config.toml
experts_per_token = 4
router_score = "softmax"
positions = "rope"
attn_scale = 0.177
init_std_qkv = 0.028
optimizer = "adamw"
beta2 = 0.98
warmup_steps = 415
Below are experts of layer 5 (counted from 0) of a mixture-of-experts language model. Rows are named router (the router's row for the expert), gate (a neuron's input weights, with its number), up (a neuron's input weights, with its number) and show model dimensions 0-63. Each number is 500 + 50 x the weight over its row's rms, rounded and kept within 0 to 999. Numbers have three digits each.
After each expert's rows: a language model's description of what the expert responds to. This comes from a sample of Wikipedia text that the model never trained on.

# expert 52
router:469474525472480551558558433492466486491534527473421455471521470457514428454527541486508535510469507512560448496523449493564472523429515455452542566568539567479478555629581554531548569534466537
gate1:594485636471549524490518401530495517508507525566513541605479530513510502487540423476501535431458526445477477430472461465420525530526466549526498449417477446513510518549454497500465516503552447
up1:445506412592508508467447609487512528569464522521453490468560524539585533523440500434488518457566506550442548380577454481502449426470588452594529555550442459499487462484452528491476448498456511
gate2:611531497494509572445466419548534541520519530508444442486507455512458465511477473434543505508536508385468480495426470450410415508570557410491508457495474348406544513616460433433465565578340478
up2:489528541517509443528537432569450545429556531569523463602574522513475529479491501468516479536504505435472485547519496467473474538505602430448495449512495401535501555497482502557500555520458542
gate3:555523526557447487542528382498524405501520537553455504443466543526469451515501398551401476592529515422503490470452384436486576496509596445586361463516434404481566516567455509418472517488528481
up3:492459590527378511476542506506515490513555488512472417458417470444547440422538538543434490539468519437496491469546455504543473346522537448459464444448506478502408508561420545582511565520499462
gate4:600529573520501526441467554474515552518570487462495475530424532593503517558516419489455546510600390417478449519498552490473477472511538419558506453441475454436508567429521496445428607529464515
up4:565502593489542568421540501531470506529417449452472487511478461479497469457546549516466565533511438475508434546424602471500407512516515551439426434426541541519493510471533448478499444566441503
gate5:505503611548445471461500495427516483596546589484498514493507490538544529415465484493530500453441477469444499381535425417560461447520451554462536495418436551494480564442454471536485494538502484
up5:469506546493524482450498597531566556478541392510505535515494500487472514501477506467506498498480558485588467534446568567479498463586444422467451456535517417566531398489496469486490521468577463
gate6:619463500513450449472500393372464480431560580521497512499460477484481520560496500458552418497601407462404425484360402449551544578608543467454581504522513473406529512486559542430523608555475506
up6:517462436471461444545481497407464492429543631529479571517511518490488499568565445568488539601444573516368526501398433518507528566378515488444519476498529538440539520583537532568541517570456488
gate7:532514490420522510454553501458479517405451530520521485461415473468506526513512549494427475477412437469611453563500589517464487447487442463492562467485487520473635463404502580454491663492466452
up7:528499514505512628556486540468468416492506477487552411526420491491467511596520473519427449472482489524381506485598529541470506467434541495422504516554485531518588492518552565629492524585497516
gate8:516547553485484476543452418488503423473468493527495514564495540475495484538514459350505568443514406480519554565381496535486525516431421591528357547501555548544482480544417486577521540501470537
up8:505447498572477478567516527577523547518568550515460467553531485412522500455531486558503467481487585481556494517550523437466471458494466455468475418481558415407494488416551482478455453487662486
gate9:571457508530473569550533515495555538531571439452501544479549574553449473500511500544479567523495453530504492581373491497401525491547531515516511481482516435399558430433597589481500590503464506
up9:447387486456503434471555550502490541435448523510538461481430504500560559523518607450522452465478477518491412431583516536587450451505502494524487531488477588528539522449462491505453464459536436
gate10:523565485476510591531516493507504467481446482535481511495473522473408557503460515497475491417501550508490505634453463479453559592442570437466529496544476451531574496595588492541529561482514516
up10:453522512497499339519415382426419448527507555422487527509537558497531466564528483431522578519519469555516539433493450521496523494542433570502404544467474517481465410515438490525486464505495460
gate11:522425523397484514484530530500530474565494549512414463595507555546519557450471502397483466499500529438554499518561488472526508501497501565416424489527458457591519506447556573499402505522475479
up11:509433566428490502488489407518496516566534601497420415566537487524497488404450559401482518458508527470521583470594470410507468537485509655410409566548454573560474490499535577573473524508410478
gate12:475488536535432549570482573441467518489530437462434544423547556507524541535504498574525497505373477525467524596501448481539486544594444476575436573454472469511456501513555469536492503539586502
up12:548458489409446483454453505386480512468465525505448472434548509463514510468540550575514506553422433479470455605435411469541496524518375522589435500521462501457481480496432494461525542553505524
gate13:497555504573522537565527434472535511493550472484498555442479461463558477451515554440463518465515496507488484568434546473525543503584453404495508615571506493517476403517502481527571522525491475
up13:457445519538456504469484520491507475484500516545514367533437514480453508499548426539455409578431592530573504589509549646515509512395483452606458439470459515508495546588348491524466467618488486
gate14:487422561486472554450515553469552476450514432554446464505458524479511501442541489470531527397529483463541524465455468498495517474582422376469513565478516643498554556536550517517481511458476417
up14:534547521497416524548539508500525513507521431487380552560541504506490531477491480495503517455513505499549544541511510425475478482554448507426447583603518481548463477549592550465524498513503573
gate15:547510503471616503557507519588451485495529410494504522576475442511464462598466441524454475500593509452520542498615574598436447466501527462619540501523489537584565520451441452550474439517555498
up15:549443531498496447526498573482437502526531489558433484452528481478576536549536464514498573585469619519514462517513553477474473454503474529490483424509485412509402501520511498521519502589482573
gate16:496484670457539567409434573561559469478533426468481442538522532483549497525444401506497442493455598521569504465471458508495507492524506488501524477550498439561401382488539409556508472532367508
up16:594425469483585530475488473427523474493528515585559514475525516549553482449438447403477509542576491490524551444504472582484519521486538543579564565536510444450465539430511492439494486515366518
It responds to: List and field markers

# expert 58
router:537412519582448535532537430456501499398513528471432516539552469538512490512496477520421495546480531474518501485558516459557430469438431520545526470504563472558567460450549471443524553533507511
gate0:535483563483455572497521514623493476467471464541541533468588539476479499458499430442548450516436527433442528490464483509515521532501507573468410434457496516546516582488550428499483528533522507
up0:511440532504469562489490521530475480451470502490563475505539501450436529480479439497544402453383562432449522557485492486518485564515526503431407470462506478584529546503537457522553500551505466
gate1:461480558525524539444492457528487531482491491514494476520439585497433444499648551511513593479486540488454483490499541482466457540447542432487520490512559543459463494493411532442469509511481505
up1:538483505518476482592532513518503405546591622474487521547524487481518500425449439446462414512473517547535542554485513527500497461479518600554478488528506496642473508439561540541619446474510502
gate2:529557443389517476473430453470473437508457496517426456500500518546462474519552532481583548506483482455638456547366500528488451502494493562453512559511504500400494528441358525502450566513565525
up2:410549531503477534514475582497609473513463463547571533448469496488558574522470461416550376432464572518414507551609441507477540529462451414517451498424392565603472552586555468498519376494505472
gate3:486518559459586557539513482524441480482525456526470533473458454488595448469509493580526514495527431586440451546455544516457508546361585471433496461598496504475529477454529432492447459383406561
up3:447464464492479505507521577516404463610407534474513412417441561399435487454443473549433511506484463479615513478480493501448475488581577567550587465547527446483448494535493439538564561492397488
gate4:542562549433511379443529427558429590457450418439394560483593522542474527468535559582464497514490379447465546416490518507518460507481531535416517561514533598487581441409529501456472429475422477
up4:458560616490462453529460441593448513441551384558401583494514501532434483527466469488506452517520447469419570404489396482527492596500473435540525639388438550513547485587559414543438509378549474
gate5:552464466497491604487479530473423456465507516467395547572521497461457502552499485520515460544620406523432549474478526515545442481468489520522493504532494508394566510386538496519420500580459432
up5:483444517504537416481489646475378433485487468450462574510537465401475490432419412494465450513581447530463560523482529470514450468499450362488497525599499517495541534426518474566522456543508484
gate6:409518488533566537428530489471584497561513562482450490388431467541487537468469535514506522525535507544499567507511513520566489474449517515556515469526466555434409393559459547443532414594446464
up6:586476459532564553617520474567469536459582509544456509575539487465528404545467461541506412529544453505538484626602499445518482515458423529554434484482591446581549567432495569489564516522581519
gate7:504488547446472456495552413522462548436456417460531501377450446538445483570450369547533514434479475509444400569479431510451529509622462466526536429506475505563457532572603478481492508503425530
up7:508489547526433463507548447499506459456423471454471552379487494564522538508497339583571490450571469436469422585532383504465527509524452468471488416551549512554495439554543468496491538484512560
gate8:515519419545478469390449547519472522465474482458510497575593505565450472493540528613451541593481548465430495442509489578555507475485498535507525522461490548509556438473476515482562498577480512
up8:572524489456457412463483460595488554410468409498464536533590525574506537515575595529410496523541445549395474469460510531570524482446526428478521498467452592531558474466460488481452522472500530
gate9:475484527442480476395490500600427562556515449466506443498501532514516508533503591569455613455431493566453521506500561491530522452474531476428550555479579589517440505448433553484491444549425454
up9:533525561444491539528486459567447461539566550457539445423449474530479466562421421463384543583559480519411473424480530505476543515513540497558488588487450491588503471555559424586509618549491471
gate10:634463457522497580539473544560489532449535404457523499543583503459539514554511549481492438450487437565487547505524456505540446417596450521516565552545523522449448535402489486430446488506533655
up10:437541536445512410573551388498485481502540563531484492482477509536511461558393411447546487503474551604473487598509533465515492543463507402568392470469487472479521515549668454456527499610455556
gate11:385507532447469416436479516361550468555448480541576437462468495477504424446430442481478451567565610536527461430536510470397560482541548516520483475524480489478451524592395528479491462599491515
up11:502523544527476498437482435379488510497445459502566544472538520515485470476447480565452545544642572554446458489512441516354528455498540497533518519519474528535459481568463554489511516560505466
gate12:456466466524443498534543473541555501463514500525560486551450435547534546554530463576395456450388514543487584428470526603529538584389575422483551554519519446416516593510606486631535467526449547
up12:590509461517563411563510453358506458516512569538448424520457517530515485553561408480567489405561425477488520615485554442436505512539524547502451515544564433485497570540463560514510638692473603
gate13:464432510438465494441527554569649566498515515571384509569473506529492505526468529482604432483513442501464478491464587505512495501567533456497473482475524473442539621425473469487320616435413563
up13:598542418529511433516424529395495412532495491434465430525549559428605485520450539544442500549546571527541427536505428457554531483382480443483513554469503542489508380533570565501590454493539466
gate14:550513541528504468378512430507558500473603550409482541495496487448568505422424545518480425521537548479536480418451481546529416506570501362403512456430505596534530538556572520483589442478505408
up14:475473528525436582422510534507523471462545497465468517431522475415482534408421515578488433537555510557554482496457486499512517541490498437480507491485496487554567425517572450494549436443521539
gate15:512473530515524479454480541512457450521517451471528416590541481432530551417567518544504440475480506581542495461509582521554446535536510395393470557607441464509565564428451444576528462471536583
up15:424501472455614419471408556508544530563439497507595421533505466457493541397477533479466443508582477543567525428545532552465507438540505443518547589495456492511406500487386471517491433416490603
It responds to: Line-ending breaks

# expert 32
router:522520566556432524454543432545446542478518515407498575499484507602473458434435410536441588549433413511545410567388499434500560607519510485557444508528527448510502475601622507549551514451506441
gate0:523526472502497396419446570490510578522509458536545556443468497497474458558472484419563426459456600548528578523463529548538477419480575480484518405440402467553452482499442529461461582513488381
up0:519461517444583473488442527495453537498511470483526538566554597515439555554503458426469471555466583527496510548550526512513521510478523377513429432479579453560509503543483483542493429590572467
gate1:535543521543539575569501498523560557452507495491604506476471439546518503388495476525474479462451492524494477522542485482557481484510528544455495488501363464537455483546493579456523427455363621
up1:519486514511528429453459591488532582471530465498437456555520400576530475517475450527508496553536446494579432519492512544483424497508575500485503483513599493478499476555529439501486621583456547
gate2:522554472405594543519535502544447502492533538521486443461503483462486509501433561413505461453521620527525453513504572536455500593561487442439596508496466560542502502594432516495511536469498512
up2:507557502446510514430500506428519499558459519494484489553596502533445506404416531429545474529478510661507520552471524531530473522500542485453582484500430528443581523533422564522452597476427486
gate3:579468515439481514490584415527576568452522404508423542528523421526431468481525481573476453493471462491553593532514527592470541541450535490506451432455488534510478427531467441499474487463499513
up3:503476533554516479522478472457534539500496425562442338562550551570485507517548459482512500524508568527481473479510446492588435394452487428523480480495438538439548500534542592455505512543439478
gate4:525463618514482512499485467513479605595388477480539531557525486473494552522478484528474497528561461380521490527542498592482582549458555540512503535498494387491491521531507475576404459455450488
up4:432527554510398530425521438504560458518502486512485558501477567634536559538518635510508461536521424497570479514452501457528589520440480472447529469434494469474567498509479463521471493455506498
gate5:505494550472562548508487516519489431428528495467471619476515441581582496562612461375504503424501468506492480424501483532492519508531564459487568477467600502492487561597537482448529487501568500
up5:450599551574488539390587549572564427470422437461498476570455543506511545454472491513475520618624512424544515507539490476502468462470387459505405515515493499567429476469449490591469470583533549
gate6:494403487505433481527467477384614483566566463553438518490487550431530464436433501396570473507462432501484516561457543501492490515492508447611517582545550520511530547551521523485518469648548591
up6:509515484612412521615452537518547449509529539462534465548523587521546449410494536449526432556505496474564424473498421489461425488456535494534475543400394511504510576479503463510617440508512491
gate7:447415529419492488420574487474485483537479490453512586489492577474533548544538456376500472515617457538445544449459444537535548510566433533497479518369448527467459520499450444504440469456602529
up7:368512487480526504464467482495449407562508453468478540478526551512495494504570440487526481558519453569517612487472425498524600559480533474480516394542480528431491531505490461590468607592525476
gate8:502422490418494466521545607469540455487510595452471504489445501472498492400449510488497454490458508579502574583538425432566395573435506503478552497487506507554584550533476493530505615542557572
up8:531501480512497502425535544486458570490535415474529554491433503450469448404511455508465409507484486439458480470403554481522542464452468503454452468517387490550540522600508535441561485477584508
gate9:535500505487465419486586518487416540442453508525399545510471487639353516553439508470545468478477450549528543541390520516471465579561543465479462410492482444533443526491532486535466494488477546
up9:423570521549493573499472496516462504596549553477600508458559617451443520441450519466474453511490479344542459526664432487456472440450436558540574535452585450510515486374437512533533532518520525
gate10:547494526519613555451520541537505402526428483497428464546518465508484595515560459577454506404509395509567372522501471448445485507471471463550574595554397481516452390506485462555477514496540445
up10:524519442482482386540464486524525508516551524525468445551499447550476506483434614474543456532538540664418556504564469478567510526578553557379457489459458492525545460481505374485519534501548555
gate11:515563497532557525463494465429476510474403544556476579485504470568439466497572435565430571528540477512486543556428464428499565427436466576480454428398478464511527513485486527507483552455595516
up11:483386443569533467556527542580405455477454491482523536536469502474533470528447500519520494581505512548556518497559540470493480614541526543573541574551475505587502434470499501494488527482484474
gate12:488569570497442476381540459528530455479547464522505448561600527474531510515546421500446490527627539587429423536538443426482569451487517487556437442506460601495465506482537508522450484516573489
up12:509555564459531456425489511480556536593534556539553515530500476615487560535490553383414536447452510539562465537557428464500506438535518555487422461451512510541479525488459588538477470554508588
gate13:574533509468460594552479495542543439506513469516427465480535574452476601506519460503444519421498464580483415466543392488554548460420481507431498576504474508459519471534515500527491544469486509
up13:528537515486467546434500443588502540482588475502498545544442541515494514440550400484415472498623462497393443527566451539528487462528524510424457510443490498510483565525540557483528448471432568
gate14:480496508504574414537448553555440549552480543437519506493550509473535530634557497515445492517545584466482521503530490517414508498509447560514441453486476544509557450505493526567513551548497546
up14:466492552576402452464394551559524529511441541392588584551487436564505477568528509514519494531581533494522533600444544473525494486491422548477424538509526522479480445430466480459493476414530450
gate15:560480534540581505528580504491484515553566536517564457456537483523546510564507478468472481451553599489430558571549566558513421475564526551529577563510451501542530504557546440531412469391429519
up15:529458539463495444410489561508488508496486387522514537480542458563503496570422450425488455467507556592452496452431514529516447515520570486391468478379501505458491567545520505442446484434554423
It responds to: Infobox field labels

# expert 11
router:418467415476597463544445529446428492550554619462485514464496392456517402558614441505566513490452574541503556437432435569529465546507578528438466489533513497578434509587429510539491518579437557
gate1:573537578493456520474550457498575536542464513537476502384521584533498494426512499488460476563486515424527496592455471458470466538572523490520492449488540552437445484445544501475455486467526524
up1:509461499526517496479502509480446567589537598486488496395507459520506445485599440525429543543494524462513534465514503462492452451542505502508573512447539369481418453497521517535502532506552554
gate2:539537573552508520415586447414605475542490557431424553500479529431494520465515542524471461424497419541519554474406529440530518474439489623415537529546554508457466511475497521418494484457392511
up2:527600520517511459596445550542403575598512509504493497431530447523500442500574467532454510536357548480510503474603527553453534528569469451530565499498427474510475445564523545628447504513543434
gate3:412506516448501454555472451519489519452569526498498529463471465539545539471497436476383461457482555533518516583508479539552435587488483461493497541472549468540427530664567440563493572529493551
up3:445584439413526525504504549448528466557496512495486568458537460555469543461511416451422521553424404608541510617500508590499508553573442542470519578424534484543487470593573456460492512496497518
gate4:495529579549476473470498425448574568503443476437491484510513475436522482451423541442573446362508490452499537510506538502433502462611504462476419503475514511465511570559453522461549618498522479
up4:507595517576495563558589499504477507429574529501477561437506518516406472494529510638496517513473512493447447431417481486565455510514586561521530479399529494493459448534542568443461503473490428
gate5:549578580517557551371548437547453486495431489484508465477518559491466457477531437472418551512559498458532458514474494544420508527499571484459551447636486455519447503500458597543507564492524469
up5:483563449479554566439515417466432500542502605484534451447550483519551443487564530486468440540541467513508514525508507517526447516546461509519517523611477490493464436551455491517501476612554534
gate6:523571541439447567481526606537515551507474456553459472420514519479482486428484520490526549476474500487574478479466488534440541492548511577558364463478524597506500502460529575493496447438496471
up6:539561466590595440483454410426498489469494540495494482499521522542518573496500471538499472430484464469393482594576466504545518384539446423493541545460363388422552416510531512496447603517475427
gate7:550470525458412510536522423554489587490449446503469516544494562476570419486522487564503475506426538517506477607489475449510483521412500475511430447553487463532512558533509551496521540515445547
up7:479517583424442467518515384444476507545520402489434475577457476464544479532539476592610449509486457579517475570479493384574466588452595507542464484567571518483478533539445459564534619491545557
gate8:527466566475442463494591511522547541553498482477481539493548471491504516524498438516444420510446433389530518528372469505628450447548537553442433370428557486547457457470521504422463393501435565
up8:501483506522512448433672513500526531490486501525401584522532511519500548586472440513405512454491574528546494382400586484525547605553579468441507459471576466507554548461494487422477476471413633
gate9:508614485507559505431431464431504418497464540516470471468459473542482521504481462564525458490424446498602481590396559497526534534469526520576517470620423474518514489629462570580501550475529505
up9:521543462508524472449502472471558419508514526468492516480495514537485458484488413548450436573574565474606492583392557552524525498552514578464534411662486439503520546613422517518482515520555613
gate10:567489457501558501496464486458505376525478559504430543515449469630496474531502385549542576471537443530527513517494513499377539473504483538524559477530406436428428475551472517529485556520526477
up10:520461483510537469404589500473482534480466451557504514503574563442551528445431674481483444464443531430538467462527506558476511482550500534369493513440567535547584468348533520443466461442563407
gate11:472448534512417509514550476500445521558487513472429509598590500542475470531449546447611489493454427471487462541471506419490489455490416475494481434421504547509509548417465426411549566528471510
up11:520402475573463365575482508537461484426492572493459557498510503464492520547516521505597521460378577488444466493475600479533559528542435426479430397481488482502500535414482497484574525506561506
gate12:448499506457484464550565398550486515491459455477526621566521584530454580531540553509426478512485539521574488532612486553486418501598630505486532447495554577543586568501558399456557501452498465
up12:474528457405520479533473578579462452500407518480493507549480476459436534585494505527470490504463472546514553550525541468524475522601447465462613530424597565555561655505536430524516628514565528
gate13:491456434538464575506545643605500449452571587494500504490455461494441484532500517488582535504622394478544525442473497498533525533473465495545418465511509486418520504393442517570418526516538464
up13:459447497434489458541481600546445466501510451479543483486420504499536501569565532488540446513509422541463528491555453620611524489498519483583378494541453490533533562466413454485437435585534544
gate14:439452484484485462547445459526510463531508422476496524474478585580503518617469511565520489488489510506466494491508501471504525449506478528468535490462597517489563529410461541523420473533508457
up14:445456541456401406530434512562418501515471478477410499473504528500523506595482567591563519506490522538463516461620473514555503525511527522562480521598545518488490496488439471566492517533503443
gate15:531517459500535451585420565472513461451605540451418503453522492467531525568572445582530515525562540524448478496503419544515438577526549622500423495529402484475535491516474544505516483548518518
up15:493484542481452475564401529501539520531489557537573494491539484502554460481522466585483415359545543499517487514565464491555469465511442439551486460463379592507423506526446504573489556501613482
gate16:457516526455407540536416591521541416469510518525535499477547486501417507540500423431499452505640566482535536482493431488501505437489529396452494484584476498515516515454496464597421568515646508
up16:577459453543583442441513409537469527529466417496415497552567548508548508509442589509476537449493491489457504586488556506416504514511439486468519563431630554443475515499512418514579475509396604
It responds to: Colons and table separators

# expert 49
router:443460519458518496540563509584492510473471494599538463512470428429565439453578543480490479500495559461527520504536441606484453460544437495444538471527487571548477486534477486590592455539476453
gate1:516464590495504475563436368487510477361445476534510506523552559532514489563458376423520500516492536545536503509504441494528507544546515449523469472483463532591510479449519494462485501520538500
up1:506490435487535586459513648476510482624566587422426515491421517516485485493467628534469549456473432426453521487461576474445524524438520617472472511415600519458579554489445510548480558460493542
gate2:542490574532491523469459499440535480491540627505476524503404545512417466410530383439560466513551454487512526516464413448496464488467629459532510476463480462468486465513419472417507498496492484
up2:527485426595548496490450505537532507536492405444468483510617531514568487600443526576492506445512519502517466511502583467404526532505414515496565584543538467452522530446507562516475575479521495
gate3:532471474468533498394583466490538487486461534567480515499501473538455576466497474590492417356460443553429452479505615476457572543510437502442558518554474567459516472513547462490465471516448454
up3:457604502480570487583429501504535446535421584363553502527441499461451452517512526478513520541512613482562537465496412526503477442440498524490469479396489446618511510534471504441520525497629520
gate4:464496423476411550497519572541460528580433608528488409560529479448480504495475562429484507510414424480529466462537531532507494468388491488486513454498512461482469512435532432512525441562479512
up4:581460495459521444511492406485530465457496574445484504477556475504510418638576446537486563518559490492514568489492587476511523520510468444593378372486555519513587469313484567460511516448527506
gate5:503548404546517539482508508498571586539510598418479497436426512487527510516491475597612602459505483506510489460490507446412526446498497591497546567436459375557531495552544542467508502499434498
up5:447539455560560554581556521541509473532463485551517505482443509489544558521518448549586523516504565497554459586509438509476505445483479589474568568466497444560481451559561454531532445499403428
gate6:458492464473500451433534509493392525538610464489401522452413478534583524568480547483440527366423427467497550454515615438487514564558434437528542542517512517382471452525540490513440554463414513
up6:464488476518487510546552537412612538437465515520561493494441538511493471479517535505540533493552519559470616470475477468595458427485561577543458533446476543530518569497485564411510432437510558
gate7:412512513507525533510479519518492384471546448584475497515442536497427531472567505519589522487449422484539536507501528509569467510530472527453517595436521599429575494588456465460495458542501509
up7:616507483503501507429504446446517562562428473476455587419480573555456553583436535485515537464536517512445436510495443449420516547486557549587448513553449497435489512521504512469450555444455559
gate8:593505609514518533473504487461605539457520557469540522389582455522439495500487380546499544561518553574463420453519457429552536567550421477508476486436445551554458470485508508438475446522545457
up8:535531563533541557578553553487572510409457505543514517367541493499530469419472443463505541554421531578478395559522431481525519516557446548487448413432489537574461446508526521417551407493482418
gate9:435532527481483438494458633538471590528566510452523511438612537519458510536490538477509447535453504451482512481484524524581519469413453481449496518446505513480467469453520513463493491647524447
up9:521536549543630509482435483505559416481488569589579531535611529522541528508497449543438509520447553480504552535571547525554585480428443515536458492462401467535445484544510532571549446541526466
gate10:496386500429499567551461549493557517593516463517473479497439498494509515567503498434526405456539504561569561489512437470503499491396502420493490563507543526522503466425479350496477506512506554
up10:469472410439441524545494477441528468566590615575423511459454506523355519531503473438536474507529479571508571521500374499527551531495501556593562591499457483499484404524481441519452444517453460
gate11:490624448451416473553528442432460440519503523484447518328471491476360499485344498436474417481467491559551549527526436502560499625403466484486508522574465519455514466523526543475481556506505486
up11:516589551477412504544496405490452392518503572535501477416469479478382513436355466504457487508481507407517476543507492510536500562453496481500484430582484547483475499550549435549559460512479441
gate12:512452466515554501575467519444497505580540577540441531456427464498476530525538486480502462452461521599539517523495428469473463493530529504484578525535549441490439477497497483485475422483447522
up12:551540469471564519511510480476509534536546528538470527461458506502457519498586411464507437493498588586613526539472515479451509516454474518468538568482497463535453466530516494459515501521465574
gate13:482501505583516422650486556546450448619428448560548439415523455461559483484429508458538437445515461479458419454498565507526535479524473426467520441562449526541467484598515449525523404518582481
up13:421478455413480490499479350487538530452455610467558524530458499495448541546551543508480480636474610671491509525514395433542515531462575492558432594560466490510550535404426492429513481492525500
gate14:518536479485443458460452566473446538532501474350463474415489512482576472558512540453498520460516390497447500457501548472511479537537523525630496535452507465380511527405458508480392530544522621
up14:487563466429487587588391447499496513523453494440457448545422495426558400567489399433546560545541458466600510560540507527505437533596472483549490454411509470483510396465433450527512515550471511
gate15:483565542538476507459451539461475430523474489535551523452470522503511496570581541506435485503541500546494378448490456498502558422533570463502434451592480480479530515609481490513480518500541555
up15:483469517534538530386522547463517547578438566578518547569471539529504579449461521523479420541482490497460618505427514492540509570343500480507540483475437491492614514530527542467439520454564538
gate16:533434462506449548415513581456580540573519433508486478428614474497551439426435568464491488562557479500450438491448480447559458455563550517411445472392517531457482550363567475432529492482375499
up16:508458516448553435418507474518462530550529475412486555488439507511459503549512583486487477500528551480467553422390418575471473510559469555512601487564509539379484571497547544514502552405488492
It responds to: Table and list delimiters

# expert 41
router:455514571557473562525597602469424586456535552555531500456556517480606506461418451472460593602511490555489554547520464496545493560439445500572560578492551395520440446551617571559541550455512511
gate0:635498505501498445500514446529391536513512535458521640433583499538599577511489575509602480507445485513485422575545540459512578497498561522448501563385498481430512557480533411506469546535491480
up0:454537502485518477627501369436434476431578551486530624415454537520451540566463473489559472530538402475518485556466568460412573485517541500529568519482497524431531507666530468603531551568568447
gate1:512512639409560502518471512518485513499574419578553590473527547506450495492522535447581513474433463471546549461486492522452435491510513374469560520421433449411500474403428494568468514585552493
up1:483434496555444471434557561574522592525569502519515371578477504425593487547539483479524484460466550543498514478480428429530412319531537479518447455451471464528505455517507461453479569479483493
gate2:490417455488541535489504457454478464539477463499453473493544515428474511472475459605554525472462440510404482543561456407515540524501467546526447465466413542505545429479634437464488585476474375
up2:441399523548548480552519528461579513396540459472503534550526452479487511524452477517541555567453534558584551521459444482518387502602460451495535532572490468528495587455484460461429448435472493
gate3:484488522509460497483497510467626442469451536493557519404565498509485508502466416538638510425460554428467459570464563469491556546470568469450592430522473387443469427563568493448477548535559520
up3:541420432559570458513576558475501461460498548492533561458500474501535477525484559548551466467518574583427483446428540544494467509453510531482648536520521499476518476492588561376467566520526543
gate4:465518548491531527458514553476472504488573403472460562454527533606540540534465397503536540444432521427478522503575523446524570538482574477553397537553444434464461465464531603589534491584522474
up4:527450505560535499436416532622502565525495580559509484640586496502387468452459597502491409574555542554559502522450554480476448465523550534454460446416556452522520535536466439450531497444496541
gate5:476462455529520442487518572556493528484511472588538473538443537467546502448452588481450441501491447457566531530443485657542517484461517580466484533477518444494476469541504391453503464413528399
up5:466600549516525521446469483428527503576452481346507495522551466500490468569488440514511626566481585462504501520438544359486447540501506493471431505454492584552534504462618503502535515590521559
gate6:561548543512540511484529477482549437543469492566519518587575504529496589479466536516478484497400460422545481494521478550499495507479461594395563541496435533544521441434551472511515489601570504
up6:518648559512556589461540405518426552589462558473553500569513503572417569472491433529471615591468518498547488514500475506533434550403578530419516547445451530530511469602579490541511491583485490
gate7:560487444517467574439543395475465585394552473442541464469588528511465512564434501472586478521519475579544466508530430480554477430465523556549520485491528528525533435524470592482450641512467437
up7:447477527491573485452467457524486543581555569490604442573562480497486443476456536324466487541473659502579455446429492606511453468483510542526554511482555491541536482442447543445485458514504507
gate8:462440503411453536557474563421468589490509506522468466462532586528476471435540468546562528550430474517422461467521507440502466449524396504461513403406523542374491448526546499519517529442511546
up8:488482559529532551468502495430532501489527529504526496501472536490552555532511482568559543529427528449426356441494539412504434461495554570485423440427473494420590441542556451503512462510491542
gate9:529495560586371550561544599439495529487524530567576504475475464504500472491558490497504460486553568441537541520570530579482528495554497546500528473584564571461502509404437466586483481591562500
up9:448439542466533550492500445512413537595569441412541535406467493575521492465525591618550589423485521565513424461515488380450457420476492517602535524402496468474450507491506556530477533438446483
gate10:467561508569377434531523540475564466485477512507519409505524470436486527566555442459502462433552495474448532440472508537472552554479497445475575468468494518502505423539485477412478599423472594
up10:482437487444504492444496510501485431528488479581459525528441477390498531490523569495549507413452509466576357462579534503435443477534462570498525448482502506436419544494552523513532473512524442
gate11:500464457389588483535489425437551415436498513540539510434539546618460605505526433471584500486499482481466445540417441497517533533562484539515511416434435500491478521549566545484528453463455522
up11:490511486432490605480493509614519519451468424511533424440485510396531464467496509508483447497520494577519530497542439528537411497466463500431515524511575469507486597502462475500562503494452453
gate12:485492521489553573450544546524487513476465525552541537521475521582607578468399538440437588506472471543499501508531536400582530557376565555529428496566495489427524499478504535399455555471467473
up12:523551473539473521542547584467483477579431482493605504394466558542539625536498567410488501448511591530539423444528473480561577489492558492507467510500501541487486475427536528474517531522476415
gate13:568518451444536440510544553456509554458479479511463511496614494451562479432561480523496475503502561505509539462496612477464505558394519410389503412453544570537500494480485484568506528585443526
up13:535596575521552496457520447519503507516540477470523506577546536500583546469421443518498508520468481558534473576531541546546497452494530556487413565414473376569502438543581590455509496439527519
gate14:527548545476559459477463471476538482582428501473407536470466525614549532490570514529598536437437488584560505426569555512558507493448480488539575448510457466505497600553502450565520510551527576
up14:487606535513485535529504526521506441578468616498534489512470551545474470457470468495424516552563536519490525502501558504540583500485508491575384531483533497492522419549503461475499578550589502
gate15:475495445541493498577477497483540424561388532500444448389576474471480502538455443589573466425499503503420466513462483426473456587570461458499557502472484493423468429590510487420524501432500481
up15:561496461465512498455468476393591523434602449573572549520527494469482521480472574401534511435448567500549502462548489529427542441417536488567547468454518451523542561524487468448485568554538504
It responds to: Infobox field labels